Experts of a small language model.
Size: 12 layers, vocabulary 8620, 27.4M parameters.
Experts: 256 experts in each of 7 layers, 64 squared ReLU neurons an expert, 4 picks a token.
Training: a variant of SOAP for the experts, 201M tokens, 6147 steps.
Below are experts of layer 6 (counted from 0) of a mixture-of-experts language model. Rows are named router (the router's row for the expert), up (a neuron's input weights, with its number) and show model dimensions 0-95. Each number is 500 + 40 x the weight over its row's rms, rounded and kept within 0 to 999. Numbers have three digits each.
After each expert's rows: "mostly gets" lists some tokens that are sent to it at least half of the time; "comes after" lists some tokens at least twice as common just before its tokens as in all text. This comes from a sample of Wikipedia text that the model never trained on. Tokens count by the router's weight.

# expert 190
router:519524444476541528515523500528511470538466530563501541479469466496516485531524462517545376466546491519518515509507493540532435530521482528549448467420458499428524471508417463475511428511508501488476528399454546529411500515561545528504536496499520453462458569506564488520469456450516591510
up0:522558562516511503582542453496444493481414496445555510599479487526484464477521522517479504387470522508491537466413489533494421579500532543475484566549469595469495512503442473523488501497465540508535515408503494512552553484502535527552523505521511510485509486526456492454553525548516547511
up1:535432447496477556535523494545532529527524461537465489512503477480508477417506462570520484451530444489539525524469501512505450528463536509453460503525554526478477426551465518422534527458509534503580540487560522489494546562538557593471533434534460522550434538496508411510575524454495450513
up2:517530543506529452496477540470432526522472524420477506529551501500521543477492480537479570517495498509461505546426594467527475510397574496497529423489426566516556557509490469470505490447580434448519450514538519492479475553546470517464468535481498502543543408508537497536496512460550456520
up3:510405397476490500471559508489482508570463496493496568468512519425476436495490449508470485528538517510435476543480438509513435448514571507463447505463498499465431467561506448434462519436466548503494513547494469556534498519473529518567502521473510458595549521543500464526459534446492451459
up4:475530486502491493490512465524502490537490470555475533533523560519495466434488551556503489550514493520492558553477519475572504446508482436527481527515433413500517437534495475483590508535433519584495433488480478492520459529478513522549498561584514476436358476473542514528446500463453534479
up5:495462492575541528459531532444544443483507474549532560534525542595509467460519481477500474553501524560494476496489533461452563513522481472551440513441427501500477509485482458513563454516467521511587473535486517515555504444543470468483468448432446462465438422537550481513446590465516526497
up6:496483558538534412501486512560523534496479487514467586389552494477558499440496526547485550515477467486507539521528448469461501571462551496502467518521498518530578518488588392480466496547524531541461503531485466555530542540452530490483551519534493476537576458516474475540485434455518552483
up7:520505498510493465537568525580398488418464541524519449487510497546516493530469431502538491428586491530574485465485532535517497538545468506569530495492471485423584520483470448528535492537523472514551551476535495537470533501533547539589503513508486563451522486463549553433491493542544520540
up8:504452549466442453430513505544500558475545455451492498527535511521495544493401527471477430527341522504569463531471554494489513448558458450466517514483550457538547553480476509473560529485505505435505484507441541553446565535466512544523533495456539485505463510519494536467509493471503531520
mostly gets: "which ", "when ", "where ", "because ", "but ", "while "
comes after: ", ", "However", "ally", "5", "6", "7"

# expert 98
router:473503533484475458535522546495497479471474440545473457515476420506529490506554455487506515429475405531556486501532510537532514473531485539539438396420555453476492527514466512484559482511518469510463493480511545445426573549554490517514570407535538472501501577492506479585472486453505533524
up0:443498500469487534446389485550504471564465524468510458463471509474540476509533539452507477466468550543506501502483473472537565507477471535468522502513409471442460494438562530560486518552502484490493511498524559475541564485533474516471418464482531515516540500503486452612519425559497419429
up1:428504558483514477506535521433456454459493466524444418471490541416475507517498509435519515515428478529534534471565460524469503496488441434569557530483470484464498526456514484501485525488503439565472536446546419541449481545466517466477522486535521447486569539540483464505501375470488530508
up2:435548473471509536547540528458521457543467473518492395490472475491557544514500436521528500508530484531523547512517441518445470556469503541477395539581512478502478526484534581541519472489473507510438525471508499484518484521575448476471551515544518467549541585519504544565536489444592493448
up3:440473524540513519490465536468502514422510551467492547540502519501502491495451461611537553588453467516507437526511546501529489495533454466523508552532554451541526590444432485501512436523462526465504531402512477465492497502472602497557490445576528494471508578512486456513510467497520476506
up4:456514502488580460464514597532449502575455478531459507526522537543561489546518500465499462507504472495470530465500503516540419545473515507454514482477513506456436513493559419513482444590527572536474493451496566469528470464573431491532492504491606423530456475456510501493518541499488531549
up5:481458511568519506513588457515464466603525461520484456484494515429508515445487514529540551501584473468485539484466509525527454476521463453451436510453589515432546538495543490475519573516434553515483465538486494425442459511430472487506495501487482579475488587547510527499520556479482504527
up6:537454476525479460478545490562545450530426565423463571536486574517471402506430477414493506502526441573526492467437532525525473560521509435525551553506498488489537483485460488510460506556465522474470507505533513498551431497461527515555472577491537522480524533526517558512466538513460508438
up7:493557438456545491515504465525503447539501429544600563436561530534499535521490494521551467484517548489506496554533532575439462533506525540593565574525535509499473483554538478480516526478476472489567499508486447495510467483556482534499490520522554499558501442571491457529487527494437598518
up8:506467429482459577503533450510516509483452491479471508463462541432563465552531467567430474538487476544557493588539500540520534522477517545508530463441578481507481481484541577543572503516540487478423481529545533485546549483490477552458510425481529549469495418519515525572528510459473469526
mostly gets: "‍", "Suz", "Rav", "Ark", "Pitts"
comes after: "| ", ", ", "the ", "\n\n", "of ", ". "

# expert 119
router:467505479494519448503534568472515440515530514568521465501427550525495468532540492431549533432550546580471465532562478513530504480458538497556508468418565490478497410511434518479543475508464430510480446438504493492449480511492526541503554479570597455544454492537501509515504454437487516509
up0:499472505498469535463560457498444462551517465502451477529520522522457525523523465486519530491491525478496448530586490514456519476515528578513502538522503549453545508468595565446407538473424477490480457513433503440458470426564381463496539527523503501529478543451530503516495540513464443561
up1:519513524563501501524495607492574441477513505499515511498498450509529518453497434539501479480457538529467455509512509492517541514453468402508521555530505596560466519503498473549536545468480462427455503529468440500518465502519419478542439518493521524412549489522448465496475494499480521633
up2:472404427486445500499477526537472383524508489504474504464509528574482534434476518499510490421529452453475487554486539461495514485513482473501479502580524452506510487446515437509509477514474510455489536484593479465423526467518476442460462430546489497559445533533480434465525498529549469585
up3:492500525419504442491528460488571552486493570525469532507505529520426485498470498496459477605521445512452446500393503461580486497534570427476497552506503510495498499548523469472494549522541443561496450492463496476551510464490505587515475463523533423458487491554529541538442467455478453503
up4:471408452507438460470581492527499486472438502500454519505504504512537505449506537480506590472430515499474530532513558557501518520524549474483488544435406520582485405451477459556515531527520552479497502514529409485470504476520471550417490496549478438545473538511476511547496514462478440484
up5:473500473446458556416577563519496464493538560471562402514473552526454482505482468492562490537510540463445541506491529495538513478576493497515514553495539447497439472432538481445475544561469483468488503440499511510501471516436409517469471492491472460436494561504442485536535552541443550498
up6:515473458565535535463425449476522509500571506438490545535518494524511473590532493486426577463509492585502533530493479530518521536581511512553557499508518522529508399558490455557505441489439500496461500565506528463509487471463533547466479576473492530487473503515535521490542469390528549502
up7:476477494507467473483548530467420497488496492522506463473485518526522485508478603477515512517508533590506494479563463554473506524495552533555503473517506452473405563494495541501466437436427481455553554537604511518559584485516439573504484513470456452472517504469554519509491533491549582475
up8:470442469503430437528525531514497439414493551508522541468499497510507540515461469428492469445500541473516469530437473467553535501543557540486544559436531538535519493525530577503504567552484477414450467399434510522529483413499517502553437484474527548486478474502482545485455453522482500529
mostly gets: "film ", "album ", "club ", "company ", "event ", "song "
comes after: "the ", "The ", "a ", "his ", "first ", "this "

# expert 6
router:489456510501500437485526547405463466515525468518516486512442498481552462539542478517530504465554467530507479485529467545556501450511559523539495408429603485463507475531504538453562468464523449501467416431498509455477591504539522540502494460539568428579468507493505479510487486446525495549
up3:542512482501550530501604453511495505486395461509497481443537471521494426557464493499475470529483524503565533527501467532486489536521556445486562544503507485583440490481553492519553498498523567487495496442516524434483453496464503517561493534581541511565478512490527453494536583522500433601
up4:487551509494460588420434529490510521525501478513462464493553450495549569541497440512565457580492493518492464523481495544505532487473476498480400486426484453545495492501486420503468493529506462591515437552541494509413537504454517505529513455465496539543526503531477531505481612483457541531
up5:524455507541456583473567474434446490531495490454452587470565430465505476500454457462517479509535430539491482494533455424585512557425512549511509523395537502450472515548493544485478440456498552549480489439503519537485491492528516538489486560501548548485478465547539508446473492491503504535
up6:576413482506445480512454485474550540467495504426510573540500477488522461431519473521524403486491547506428521422538542442490441503539491547572523490503454533531521489491445506435459515470508471454527505472440549460471534452539512534509569561462504431590518482520516473491524503480469474529
up7:585436483526521448476550457494546457478565504441570543534546494493461500559520531495555491557541555462616477442518517500501470474437493484484513500468496551568508527501531488508459526524539498554470528528490527503466383542545551560450480497480541452445544500519528513542483507455516513561
up8:550484525570526440481552517450562499558525404562514470486514566473462515587451456504483508530556486523557510527552476510477445493540480446538533455480462502501507556480435522502493504473494506469476614509538509569380515535490507485512486443535500429544432464511496474479508516476494474505
up9:487519489480574516475511521513475412534405476474407488500539505406570584590491506490480502490558566488473521541501539501525493412506490500491551507462520508535550520509450477476434445510516479523517470534467502509515463555485470434551483529557529500555467476583498438535482459473475527456
up10:461502602493484529451497518384505508493564501592530558505518503479502518470534508479492450574537503562470554471520525512577477501509469425499490580539516476500560494526501558485509548466454558525506523485493547488484431456423489499522547493531572477507523545511564531507424489529564519489
up11:520512537516481550466473481466553545427599523498487460527467519471457437489488504424541550538523493463451503546451573545489495473459508562547477409520524487469522467459426517514514449531498523435472557457513509563455476507496450458449416459453451516503526503500427482489500510413520534496
mostly gets: "victory ", "Team ", "Season ", "decision ", "home ", "Number "
comes after: "the ", "a ", "The ", "first ", "s ", "an "

# expert 248
router:485490527503504475523509549536490484460472508476486484493466406519530523495557458507505529452507456535555484455528506525552471458525482532527435430432573434442510506549482449441519456528474470492458485453505523453423569532543490524504547429522550447497487572437467477586481482446442547557
up0:497574465541516466506522511505549492506564519464463476425515516537444492401432425440550537532545441511494576464472481464515557457496504509504526473449500591470495521485467475480570503469485494527469560402453443455488524476525488436505525472534529470564494542506564543505550520502446521496
up1:531520457538490452505583531520455477531468474521508521487474462552472423466496549549537426497481463529503471473519410460554452471540543516478508407527466524477431477524543481534558461524506553466496497528459572461504563475476508470543387416518470546540496498514555538446527462520499517484
up2:467536484555455521512551514480554505490470505504441473470550427506517483547550478483482424521457512534414513464419480582546470511558504557452480559457534486516513460451494487487461513443503491465563503495453493483511471515463571496488496551523529517470421488505455527569485604488440516409
up3:486453442486505454575479444568558494474565570549477457510459463467555518459538469518567428518512498484458517514482507478533516562472530459453449524485593472451404494495516466548505519493533512489410457459495546531447526523531505502551457478480500539505521501528448575496530433542496500567
up4:509519532460509523486475478496518482544518520522576413493463459432504464476502418523524557498457480544561472526437487518444503491486473522545458483495493415474491503521598565566520484532542489511537404440534499482450448477458447546465484475521489510535388543495459441501526451491531456495
up5:513438451477506502565479539452499475479493554461561529479413454492449504488485450436442500467493438479512488475496425401547395437534540465529509493485504509493508549425445528388465543525518470550498490498429496496505557524498505478584547507499460494565496509508496506541510488536477495496
up6:559457470451519519508494529543487463522502483498497453545497534576505493551552511519512522519499470412455477479519470553592547484539457468611489504497519539531566503538569496457512519514534414467482516510530567540446507573526515556510466521501528519481400439517496448494458499536441493427
up7:474474481533479491555475546457478479515464530521469445569417478486503534448419501462496520497443512508507537540488524565530493587493463442512544526501492515456449489527506498503486558525455490496519585523546577440455549501505507531500480450456536527541527547531469433421617535492434544496
up8:481481500512563484433472550454518470550576573512435553520476466434571586502480486498480447487492563521527495514519479465453476473523431400479481460484553547396498495517484486526519539515506530477508473479436570481464442517515494517443540518474556516474477526549511526527482510418570485476
mostly gets: "however", "Tw", "Curr", "liter", "Many ", "Both "
comes after: "′", " ", "; ", "(", ",", ". "

# expert 252
router:452522532528506477519580548424486471501465431514525503531479512524584505525541468498480491520540496562518491490480543587545470548448460516550441501495519464396552504457506515479558496498461509512501405447531499447430551475563538563428494508501563462463477501507465532556487502471515573516
up0:466454475525463457541488528548503567522500486524503433521518567546604490490512483495494578514549493456477497485503569442430479513555485566490520510508485528536400475521504502489501518518469484542469519495484437445524487475554464449506469539565491549529500455531595388462465457479490433485
up1:534497523510477547560524420533434551510500525546467506480441392465451479447487473483487503608509476453515485532495467476522537462489485570440472447483474450524523467532498529499464562522514562499552504450542461533597490536513552503420520481518546476451484436467478449467519547462516453486
up2:499487535524453473556486412524453521557453500542538542582457457483462486494512532598449518597516506484553482465509514538586500537454469500521491487523491464529474514535481486549484536453576543454487463463479432536532555535570515448442556441493507507527539542486472531438460494495441521496
up3:449487506537531496513429487477465492540395490466480512522428435476549413479545533514556499538446486535591482438427498519465529525496533574546535513485455533468532429499563478517559487568535521550464458555493486510481506459443519453504447477510484527497503536481564482477555550478517552473
up4:421470507472541456555512512484460464526387504535521494542474499456549530519520474518495498544511490486563439473471521446575562414433511545532525527576509521468509453473492547481538454517487437476543518480499478484505463464483548503575465474606548528566592482468491488492514510493460471530
up5:487560533464470472467489521472454491503487574552469442524476523523489445553504515483491464412472505479442485502533531474455531485485432443491512454476464561434449525536535528495533484502513508528502540563564403465517486441511467445485496425481490448493545484577519598519416520550445524524
up6:517458488465497430514558463508490539500535598452517493419462474442521553484511472429551560545560481516518520568499470515514504534486471460538447524485482518449482464485479562529497486462436480451546509462497449478497493525525456544563482489504472516536520455484503541476486510644425559446
up7:564483520576488444470508552528406491472572561591530438547516511573476512520406533506490473495516446440425450464457574537557546498502461518513446541490463448507478472521466441498519525521519437487456509511531497537536498472484435513513522524428461486524502416495497505473481494514520489544
up8:506460477519540594525460477511537444510538544494472482495551472488572516501497526531477474517588479475500466480479510429560417476497471484433553576492488458532532449542475511520515484475554396447438476498457529468420507544484479506526551547514538508532460580595492512476463475479539494523
mostly gets: "201", "202", "196", "194", "200", "195"
comes after: ", ", "in ", "(", "–", "| ", "In "

# expert 66
router:479426463493502484531523581477511433461451443546476506494497463521532507532511452510561515446495514534572517504486506584508509481466476527559413448461573514468512457497428471471539474501429444567494490516456517498441494485520491515480494449504617449511490531460558504526465503485455547589
up0:446454502476485491595485511542430452499514556563491502514518524548483525582581517491494487494525486495504577476527472507541553489542494550504451509500468460505562462618561457530502481498546535490527383485453499538518514468424560514507523454477491496530568460566501497499502556519477450521
up1:410497449447427451527469534510488549446504516480578484510466470534499498560494447472425397523450459534470568490517500497557525473428461490553555485534447550548479485487402490487491496503524419503523512509507517480501482497560421537493510502479539506460472566464470549513447460551489494476
up2:504515558488430578585507527478541462550432476499471460525486482512546491550464537530517474542507518446497483536562574551515485533464543532511459551456456473516460517519565479516467484526550595457513521497508451504543432449470490490463445413578532471556525500500418499459527537482487459466
up3:530512484517481474521489550500411565581477515468525380551545468483536506522514515483488573498528499491548473470487545559570521519532521498542510472471503579485448428524525479484465504464458530500432559515499499569466525510401501485459413499532445478477514479486476552537487549446499504573
up4:446517464461543476446619464543457478502556465504544519546481460504522520432522504445498506506485480504490483505495537439490493534485502417473467487472499525501518478554474448545564455454448479577502574515525458497534552578555490441466544582507412493476533504470496442518468476577498458510
up5:503510482495487560476477499568470437484533516520543580505468438573499489464487498550464565442496474411510500439516482538534539474507498476509547515507527542519474522524535470482434603448454501476512438382538508515485505520453485545562505467505445509512499537404416500498445516508484472458
up6:500479559504417481403526491503541477466462515526485410482521443477489463535516511586508534528507411456486484513429478522535499476470514581492530478489520472476497550511529534497416424500479539524492479451487349555495495460484498464570458471557520526499507474461503528502462525449515490488
up7:550514507507439564513503485566470491491504421423501469529534489466465493515579584500481451500515511511527506529475512494555531515593482436468594563569561501485473515494497572466445496446536491501473495489473514471457541521394461485522470491519422497444580532468505513493511491427530485498
up8:522543500521427426498480462499456523500584469497466539518510502460565481520487538449476540510468502532494471553496501509510523479430551595452436529474565505550437442549515453509522544590507553512521505478544474498452473458465542472493449441467572563508460586517522472560478507464537535482
mostly gets: "L", "B", "R", "K", "J", "H"
comes after: "| ", "- ", "\"", ", ", "(", ": "

# expert 242
router:465487479482493472514525580501518479452482495521512546497481478532532505524524413515530492487472466551533522489535532551499460480492514537589403403453557497488499472504456499452545494485489437524471474485462550434423559477585476520508540472521548442524504535406515480567472477469458528588
up0:525448436492404450452478505562431523504494464458434493490534495533472535487508424500520414548511496500574518480506547417547561490508454503502538505467500461465500527430452502481535466588403541472518466529488463495531517488460438493578514572498508489509479492512525463506485489444467527432
up1:512508481547475504492577490456508481456485461483507557519523550437465475477575518469487514535515456559453387501538444511483569520501500507539483447584449563504456488456464561529419467421437470502514409537519554451508498481439522465466434502523460504528516493490544542481468465514464529504
up2:494483524453526520526477544494505581453541469466514510508471527490435499490507463562464489507445522490442461456521580491524455478478520581524437533484517536517515566477496434536439405520506501469518474492456479417519517504501414521504582475490543469506515504554488580397517528473450559553
up3:491522503480492511491506523520483553526497539526604572507493568469526456548459510472497437511542475553469456611442491542469442491497499535467462469485520474468443478593505523520538517478524438579517509484479508440401502513499493465513448415459489500450456512488532440463525535581517521530
up4:483508503522534465491609537529452485448506486495554563426456481462521506559516489442496497547404494431471459472500450476580425556479494519499502498455505499491433483501467431462470424580458493480470480513523495468455471513507415536498509531499513464508546481572456509521408492480463505535
up5:513516576570477523488467473460474511493468494502442477441392585496550559527532487477497423457465609491536477456522451526508495608556539519470545496517528508501479556474501469519515456478537503486472513506510556578535468430499468532480513466508504497529578534507517450504539468463563468475
up6:487481441497468557496495464509562518571572442429470460471415438491539524539473444549526541417521540489532517511517481478485482487519543516528456529465519500432476486490491506456496507499529493496387532492555485562478495557499479553467538501593420535449516529524532544518483562454430514503
up7:465515438485473490480524476494528467456487393476515481463475529519519578466531497439553512500507537512505487572438552489562605448467500492448550502478466571487522475458490474480548549463529539546497438505468510500461543515628455406501531515457523475487482488455534527547470474500466526460
up8:493498531484499499504536493557495469481502495432506457492498494490509510516580552524476528465440444486500464541600476431462529526512551536489491424472491489488470512488508515437515516399508472450481469516553591454486465457537524539493475358544492544497540532417478501507527458476571537451
mostly gets: "Hu", "Y", "A", "E", "I", "K"
comes after: ", ", ". ", "(", "i ", ": ", "- "

# expert 141
router:514458553430537442509547581451542416508489405556485504513469489512515506552500500499480487476461453522523574506532520605528475516483482537526464455495598496490405473525452489474489493494517481549473468486516593481455572512551509523488481418536574471500514508484541449533492490471511500479
up0:395537522569437511516430475470521568516448451527512491441434572499545551471531451483491463554548415514525548451544453483468539526495450524483487507518452499516502465479536506470492495526559485465518513609499556513481437449515443539487522490572557468513538487499471468521471468538464460521
up1:458567472534523497457476528484550432477598444519480544502529535556452457541510492513505473489472485566574516466468461550429514476539534520491533438466440469548529510427456513547478516517487524456500474489447493586495504487457555457483424414541554472470488542480471541530458550511559515532
up2:497496503472554465534504468483495489566497527518475499529484511484558431496547466512543528453509494503393484488531515503453580379558456512467479517558551519470475530500429518550509440492474534545477421537517561464535522512485525481532473409522499520501586530529527529420533470498562501440
up3:507549522499561456456532523483505435482497510495546464556515382515497499508521603484478497450384483483564548535494543504494416486477442550467507426516456563491492449549466511512475481523507478511480470461526414405490529525527527501477571449531554499527528470488490506515479508460544500479
up4:499514494484513484469464497531465561495465556432499456434520560505398483517510477483470544490505512474404515439493453423536515503511478434449502471542518567495496541429505531475471518460432522506490516551472426509498563561486468488541411577497535529450442542472548475558524489485544528469
up5:531512509483393470506574497525478508422501473416476416455490522526512493473521512468473435519410496456457469489488518476479481529463531548500472511463505463449494446480497496503522496513419467501473524521474516533490549532482414442484547520462512488483606569508541548518435508437545414529
up6:427498456504532448566609521472443443500494485496486435540549508527556422595510490556530475523450467479482516526533525459556473542499523483460443417536495549521518526500543536500585547521496524482521499435447486516462494547504491488505521501501502464553531409476476528570494477555538457479
up7:557502489494566537569534506589524521502534471462443496575522575480538495456535545450455426450487540534483513547454523579457423498511473553502550476430541476502520605511444539524442482466458503531495540472548501465487521518523523486555413536527465456483462509514481498497498479515549517465
up8:452525470447518479461528394524473509516564528503557444495509428456540481579540556509492492512478478497536463468467476587526513527531455513562541465545450542458532500487573467547510420464522468469426509548537503509470564483431563470511453430448486499548456453493468475516520458524501518492
mostly gets: "Sar", "Som", "Iv", "Mel", "Mil", "Sher"
comes after: "| ", ", ", "of ", "in ", ": ", "- "

# expert 99
router:537509530447492453507553563463565512501493453511478549497487425540486485453493467491584493483512444567439501439469520540549503500509460508599457480448591500465476475430492503462584486533489507420465462470525529529433586451499501539506538491488503484477473541492540482562495465448436488507
up0:618514412475492524417534506491534500515516445510484481538554497526506483404524487526517517566412486613482429534505507509501502506481403504527476560549529513436504486549516495448530488427542475504490526505504493512481515494545560500469529498547550494510518534520488458517488561484549568447
up1:518491542426478480556482550456471534511445516589491481470479513497502494423491528502545446590445518474497472518499532522543541530415461534486486564486434498496481494478496586542510440554458570554473498445551521547559504505487545510454499452535509496483496478499485466515523452411527394492
up2:465461534447496406438550485495488474530496511473501535480532419512493521545480458520531501571504523526443515457496454506469537448568533441572498470503491484456489490533515545485559515470469499530519457521426526533520465496422530600505527571455448491482447457480490534540423490473558423555
up3:487500451532427517498512507522431463505575451455520498534539494532471574510511497454577529505419515481524551465471463495505527493435512551545451451501463533469467535510496551476486484506554543471507509465576487551500504386556485520467571505506468408477530460457470493484505505445470555596
up4:526509440418461497477606512439511543558500541474525507461460491437515513486476465556477505508499458501482497552434501553539517557448614481552473577464536488530467515546553533507542452493461528480486496454493464532428502474539568511544523569550515567442512463465526510516485524518462451493
up5:473589471534440546551509418499591419445547504541531459512487470568474467482506452450535566503466461471457480469530479530604496580482532532535497496541550513489504470474468420510539469528526487460497519522523486495451490532464457498493464487446478464454494521461582501529485535462454558461
up6:459523521566551509480468532531546465477455492512541539437461447540560435499454448488533430565461532462497488392487471534601497558397527504479464477524485534483591492556550443500475529485520522522504541542434480486521516480517526484505473497561480519569486501500558539529527521536460500486
up7:445507486439504484504502553475575500530482470532555495444502489518465514496505589527491556506493504456437537481485501448527555512444487452530504480542519539425406516483529508442501494423552556528539427555570578535456495498479501484485515539516471553579488576526511515433515448510441527463
up8:493572527476523479471443489495551482572450451561476469465494524527497513538548482549494545510480530525441467424534485560504452532457476487556563509494556552525445479434449562495572475521497520517583513495443453512507465534503477545517494571502535475502571439562464457421501463469458502557
mostly gets: "Ak", "Kum", "Ah", "ū", "ō", "ung"
comes after: "K", "Sh", "Ch", "S", "H", "G"

# expert 159
router:443516510534479485519608544458521481483459467489503484529474501498533521477546472499506489515535543578523513505497526576517473495483468531539490512481547450423549533446530500444526493493470521495451443441462502430366493472560577542469485508507575501498471554483491516585485517413500563516
up0:487522426555471517486509495491395489525445546538524512471491498548500511465461583551467531490418471547509517516546486443517568479503477488538523412457533511595472520466490498476451479451503559486477505562443426497442514476491547575423565520546538457496438491494492484515552488468526499497
up1:426472486526452524433508472526511455575483457425490455431474459490498548501473521539557453524532469470474405522561544543451421444456431559494486465493512474524517567418521506553470518564473469527494480518543563564547511466474453499476501500527519479520506471538485538519520425491525538542
up2:546498552501547485564449531550457436460478457520569549490558580552432523463502544523475507554548469406422492479508522499453472479471460523553488474509558477489512497471475544454504432440469434445502465475506511536527477469483484553580501533558442502494436487451513507493554460528503474546
up3:486510498461511455480571494435521487467488593506539494479487476534493607493470464533463414422504489520447519501438553581473529536530422495531487483495493486528490562486436546524460410525446500500490477491519510413547538459538476485503476510523523562565532592504517519515457485502562514487
up4:508447452509490520451517556433494515450467478506499522425490524449537521535460473475488436525454521493460537583467494435553431479568520490559500513497463536415498516457500460519442542453441445460506513494531498507442521529546502560466462468476510462493577601473458546471572474542538485481
up5:470435437457457483461476547487522508509503548551444456547465574439547469429416552550539467502498468511480510513449496479476496485544444512524534489548513522500529585476506510548499470455490502502431478543540455439449475514498574584492441525502551525473532526417503450487524534436487501560
up6:422537502523514493543468532577524503537530539475462491546435523434512481451555582438509555539554509493561452515566452420459432505487566463583534483489538547521525530455489481516489510490473478475496504483487454475464506505591453519564488438498530540512477498494461524526551552518451473428
up7:502485499477597530511528494567490540526488477569461583497443508543492435406508503465466465489494522513479539450553518537523497508483506472517499498467517528472436507541444502453477442465499531503464453562497511566468523511535456435490532398558570550523497434461562547537512447461557535531
up8:529469465542477467477548539467466535517492534463492500467541474444552478446455484498565538471575526508570492492473494514440483510439491531483506421466484493515468499483450580530563520494480522470542395545447494473533457546508515396510495469440487414511527475492506415509466584450512539516
mostly gets: "201", "196", "198", "199", "200", "202"
comes after: ", ", "(", ",", "| ", "in ", "In "

# expert 139
router:472516519506512451575551513542483490538486485488533568505424486559548482465548470517518508502441465518497453495525536519555462548478543459527447466471543453449522464457470510436463426514490513554503405469502544447387488513537539587499545456483558511509425555516501492499496478452439522517
up0:448460500494516536568529421513494499548519510525526536421526450571418427509451538519517493565496538540449570475526448561526506488470513510426494473455480440491573460556464432469443477503516535474479439482456479460476488523441432476492471528522521508514468543524468489473544519473431457440
up1:482497471496462554431504493527470530457558530413522502417525568519532480456485530552484500528499440585531564520553483508475466486495585467458489547485544541464463528474490527569450546543528522533480543519487519494443532499550557595511521549505529406533459475477497456491561452468530506522
up2:519495534524514550465538525519565489485546542488510494509547509490512541484504543450488472453485442537500510560465466507516443523529550490377563500584533408486465473454437511483544546501528478520488516423445483516406479497491472514530491498519488512556523490514475553452464540606563427527
up3:472444484547445508450556504500553498494409507409612468545512531476523519500519480528574517529545512519445495473541460529543512472490510465542485578571509448444453527444505463523472467526507548503515489477553470542501480509481528540521583584459457520554532480451492491475525482530419459476
up4:514494480586526587510486533553543488529488485421502496485487489541508497455522501412552503524502503538484471495510510436604489423552559481491520521431544495445477491481492493498564574499439447547465512456394441439457530548465452542483555487496504546495497512528515566496527497487488458462
up5:491471512466449583545505542520454485467536529475532511535513559516566510487523470533515495417485534546512559479503543530536535516429578491515429506523511498562481505393523531527459474439569469493476470452537456456531480473482472520515419454511466478435481517512456440578433433467507475487
up6:482508539520511490500553588515478488456513512489529440531442522548475524560518495539488466537517508520501491437535525411501519555523516438512430566464554566480496465506580524496486477428571470499488532475490517460505532521540455501500535536539558534473561485427487529439443609472580499472
up7:493449490498462478560535496542468526518493445520563503538467462418508504524463473520461482482503482478512442546427515533510469520621492595489513472554512495436564436528431492508487492485477484471555466469522468543552410550535549514574545528488552539487420508495550508530504528522446494535
up8:580524516541582497427518527534440553486430544488494522517493482441475481518519534486506512462563534489451434541532503552452568501463473470473538471498438505510486491498521474463548462456468481567526425560424631486467507548426490492542484548444501491488498516484542484474489547468533518471
mostly gets: "century", "000", "ated", "ently", "5", "ted"
comes after: "201", "200", "202", "199", "198", "–"

# expert 29
router:495466529474470462510526523464479456473544473545467493510466494505530495506529471495500457484469426567517524473555469565535462455510484522540443418468600476480449451545469517449565489502477452548474485496513558448436599496580517540484496398581548503481506524502545446491470500441489509533
up0:422534457513408523511492477499477484478534447490450541502456492522422466447464460481477560542515471510487502458546499514550515442532401451528483467439525505473497457483508558496479501512484433558481570509474468516522471404554515467524485429533497494541437498521566487591465546475473498568
up1:501521473461514507459523568460562556565552475488511522520487455497507511489516455506550506466481472516594608449455430525502474585438525497504535455488501440528539501495478464429482459491507542543528466506477476545479431551517502528403555475580525537421501531495495473506537473459472494558
up2:560551527493516470554490505469494518549570498459435450560490525505538582466462539511533573492552522489510496559455563517463480449453553533456430463502501547528515428554475500473537501499432450488461455469534564495452551496509427511480566494480508495523453475456524481492552441501488486603
up3:453485513491555490546564554529477489461486502473530454504536448446414477477474553450480560516483416491531473509530487535537534481530508416565495464578565484518501538535570500431527487396515485486441501482453573525478477473528551498511498490560515447487480526473483418488519421547490481522
up4:530457537488552503572504586492497508414519446509493485440478500509531523582537527543536508476437528546497474479508528446490534525546449453482503544489482541431526520439519543506452549485524496512403486450533532471481494595586442531475547497446565520541496470525522528500462501527447574525
up5:473536518588453492569553531570455505543460516465496543447494556491520503571491493501526414442495430490507501592512478476529444555503469473500488435448500559507467461579454516455532496577549486531520496471562503554486556516471503494475513489468534537507523456468415497528500514452569540518
up6:527455480521578502590546471520481526470517474504479441490516535506517485470528505526503474396486542486491542443421571518413496429569447498573501471421524490517506426537536485481494422561591469479497560465502500444485516497483513548459546534523478502523452463499514522506552481457501518547
up7:539448440514549465474507499483464506540466532449552438519474536472466540578531532487526514591504467547554440474521459560552429504457454521573603438558518455539453501442468510481531493543486465405451475473476473492497508465526524507535505488534425454529516486493499438551525486508499483474
up8:494464447507469506474540458479499515513538539448465541581420503577520558501543518527474519528439459504511452499566532506454526564568555426502460471560540501480492528535519512470502456446437518452472559488508470473506446503507478519516512509515545484533559536581488473451405486393476530526
mostly gets: "Cop", "Met", "Aut", "Ep", "Clin", "Bos"
comes after: ", ", "| ", "of ", ": ", "and ", "- "